Weights of a small mixture-of-experts language model, trained from scratch on English Wikipedia.
Experts: 64 experts in each of 12 layers, 48 tanh GELU neurons an expert, 6 picks a token.
Training: 294M tokens, 4482 steps.
Below are experts of layer 3 (counted from 0) of a mixture-of-experts language model. Rows are named up (a neuron's input weights, with its number) and show model dimensions 0-255. Each number is 128 + 24 x the weight over its row's rms, rounded and kept within 0 to 255.
Before each expert's rows: "gets" lists some tokens that make up at least twice as much of what it gets as of all text. This comes from a sample of Wikipedia text that the model never trained on. Tokens count by the router's weight.

# expert 44
gets: " the", " The", " \"", "s", "The", "=="
up0 [128  98 120  89  81 126 119 117  95 162 112 159 128 132 116 116 132 106  91 119 140 151 124 129 126 122 114 107 152 135 131 136 157 116 145 131 137 164 141 133 147 107 158 107 125 136 138 179 130 115 113 116 136 161 172  94 136 145 137 121 133 108 103 114 166  75  90 154 172  82  95 144 156 121 116 122 132 161 130 121 128 102 143 188  82 121 140  93 154 137 122  84 122 130 160 114 139 157 106 124  79 137 150 151 117 124 132 101 125  54 142 160 102 159 173 155  91 117 130 171 127 169 102 167 138 135 131 110 101 107 157 155 120 145 120 169 100 155 115 143  92 163 109 110 143 161  92 113 150 107 139 112  90 166 164 150 130 128 134 103 124  97 108 143 112 124 133 120 163 130 149  98 138 135 135 168 117 132 128 153 135 146 117 148 109 106 144 126 152 120 109 171 104 167 150 127 130 103 104 118 129 120 133 104 112 135 132 117 131 164  97 126 158 119  80 115 135 116 118 109  94  99 142 123 113 155 146 153 106 134  97 134 112 124 176 118 149 167 147 167 118  89  97 130 173 150 187  75 146 143 168 138 128 105 106 114]

# expert 61
gets: "-", "–", "/", "al", " New", " her"
up0 [156  95 118 110 130  79 165 144 145 148 125 123 132 132 154 112 139  56 115 127  81 130 101 153  92 116 142 169 117  79 119 135  96 142 153 163 127 155 111 101 128  98 130 118 124 162 144 154 111 161 152 143 118 196 150 177  77 120 122 129 121 147 159 155  98 144 108 148 159 170  98 165 119 128 163 109  97 125 109 143 139 150 128 134 120 140 134 107 143 118 117 105 125 162 127 146 141 117 115 116 125 122 129 163 129 161 156 157 123 110 159 148 116 165 134 120 118 128  76 104 107 146  77 125 145 166  79 138 145 145  63 150 148 174 116 131 113 132 144 108 113  97 141 131 108 159 110  99 156 149 128 118 145 141 117 105 148 118 165 194  90 120 112 160 108 164 147 127 150 109 139  76 122 154 126 163 156 142 142  85 140 124 105 148 132 135 119 133 124 144 149 169 160  93 138 125 134 117 158 129 120 136 133 154  96 110 145 127 122 146 116 140 134 124 101 176 168  99 127 135 185 115 133  90 138 139 146 121 135 142 146 105 136 113 144 128 121  96  75 149 114 116 144 125 134 116  99 112 156  88  88 111 131 148 128 121]

# expert 62
gets: " |", "-", ";", ",", "\"", "."
up0 [134 119 136 128  85 126 153 145 143 128 115 134 154 130 137 106 138 117 158 127  94 150 118 154 150 141 126 146 160 100 146  90 112  72  79 118 118 140 144  97 156 148 126 112 100 109 162  82 125  59 133 154 122 103 127 116 109 176 134  76 155 125  97 119 111 128  95 108 117 142 101 119 146 133 121 110 105 137 125 111 144 168 130 138 154 136 113 169  90 139 110 151 122  92 172 143 123  96  70 139 169 147 111 140 124  77 105 250 127 143 122 111 132 106 179 144 138 107 119 133  99 134  92 122 125 125 155 152 121 119 128 127 138 113 112 146 110 146 127 143 144 141 132  97 167 146 139 116 149  88 129 104 107 113 142 115 137 110  96 151 122 140 126 162 110 141 168 147 108  88 160 111 128 101 108 134 128 123  90 149  92  98 119 118  74 114 113 167 113 136  99 170 158 147 108 152 167 157 127 135 159 104 110 149 142  97  96 119 104 160 101 118 108 147 152 128 136 119 174 122  82 129 134 134 151 142 132 136 153 108 139 134 124 147 107 131 119 121 102 112 132 113 141 113 150 101  98 109 122 113 134 175 127 112 128 160]

# expert 38
gets: "|", "==", "===", " \"", ":", " The"
up0 [136 151 106 185 147 113 121  87 167 172 139  81 127 136 145 140 167 104 151 118  96 108 136 156 163 138 131 134 148  96 129 135 113  99 166  81  94 118 164 119 186 156 132 129 128 148 105  80 115 130 127 154 106 141  92 140 111 139 170 108 122 118 132 154 165 117 119 112 148 139 129 133 139 100 133 101 117 150 115 113 134 138 137 118 164 153 161 123 149 170 113 112 172 113 141 132 173 130  81 144  69 149 157 140 145 139  93 132 171 115 116 127 135 135 150 136 129 144 124 138 108 153 129 140 141 125 109 103 104 110 156 129 153 170  85 153 173 107 143 135 116 136 172 134 168 108 116 114 160 131 136 152 148  98 127 120 160 157 119  96 138 143 130 182 102 134 112 104 123  91 127 122 100  82 161 137 142 133 151 103 117 105 117 140 146 145 115 126 123 129 139 152 121 204 117 134 149 102  89 132 112 157 152 154 127 126 123  65 104 128 122 110 136 125 122  77 133 114 172 110 102 172 126 129 125 105  78 106 107 142 133 126 123 100 131 119 119 125 113 151 142  98 130 112  90 103 111  83 128  85 146 167 147  84 133 131]

# expert 58
gets: "-", "a", " New", " 1", "–", " 2"
up0 [ 95 146  93 144  98 165 133 124 142 160 102 134 141 108 147  81 128 143 156 122 106 101 117 136 131 156 126 123  90 128 150 136 132 157 167 144 127 114 124 148 118 163 105 120 154  97 183 154 159 157 138 100 106 143 118 106 119 137 134 133 102 129 161 111 145 128 126  94 137 157 121 136 116 136 115 161 135 164  89 132 120 106 108 140 122 162 119 130 117 127  66 123 125 104  99 152 124 125  82 125 116 185 139 126 141  98 166 149 151 110 121 110 183 129 112 128 131 148 125 113 110 145 136 128  94 108 143 157 143 146 123 150 144 160 102 170 144 126 150 149 113 122 112 100 115 120 158 108  67 103 109 202 145  94 119 112 101 123 114 165 102 146 117 131 114 160 188 113 156 100 147 170 128 133 152 112 187 121 112  80 167  94 111 142 106  98 132 150 107  89 101 122 136 138 151 112  77  97 135 125 122  88 116 136 103 146 104  97 168 105  95 110 146 159 104 112 137 122 125 118 150 134 153 116 124  91 134 127 151 124 147 109 136 165 133  85  78  86 106 172 150 102 132 112 162 102 146 124 127 135 138 148 145  91 101 136]

# expert 60
gets: ",", " was", " is", "-", "\"", " were"
up0 [126 140 129 146 125 101 143 139 121 123  88 141 147 123 126 114 134 143 142 124 155  97 123 138 150 112 120 151 106 126 133 135 117 103 114 103 124 118 190 131 121 142 152  75  93 130 105 147 177 112 155 130 115 139 119 131 113 132 150 132 111 117 155 105 127 148 141 157 158 173  87 101 118 108 197 126 146 158 107 140 132 110 121 126 118 105 126 131 101 115 132 135 138 122 120 114 152 130 160 100 151  70 118 109 124 150 106 142 106 119 130 113 161 130 169 144 150 125 144 123 121 137 100 137  98 145 172  85 106 129 135 182 124 133 121 145 110  97 101 127 158 129 137 154 171 114 117 131 142  94 131 121  84 150 137 186 151 108 110 112 171  96 128 189 170  81 120  85  94 169 131 115  79  86 119 177 103 112 103 163 143 124 167 144 142 156 138 143 154 162 136 130 135 148 130 127 147 118 133 171 143 179 120 148 155 161 124  76 103 122 138 107 142 138 109 120 147 152 153  98 135 165 114 107 133  78 140 110 136  95 166 150 123 157 105 106 172 120 128 145 123 103  97  73 133  94 137 130  94  99 139 137 161  87 120 113]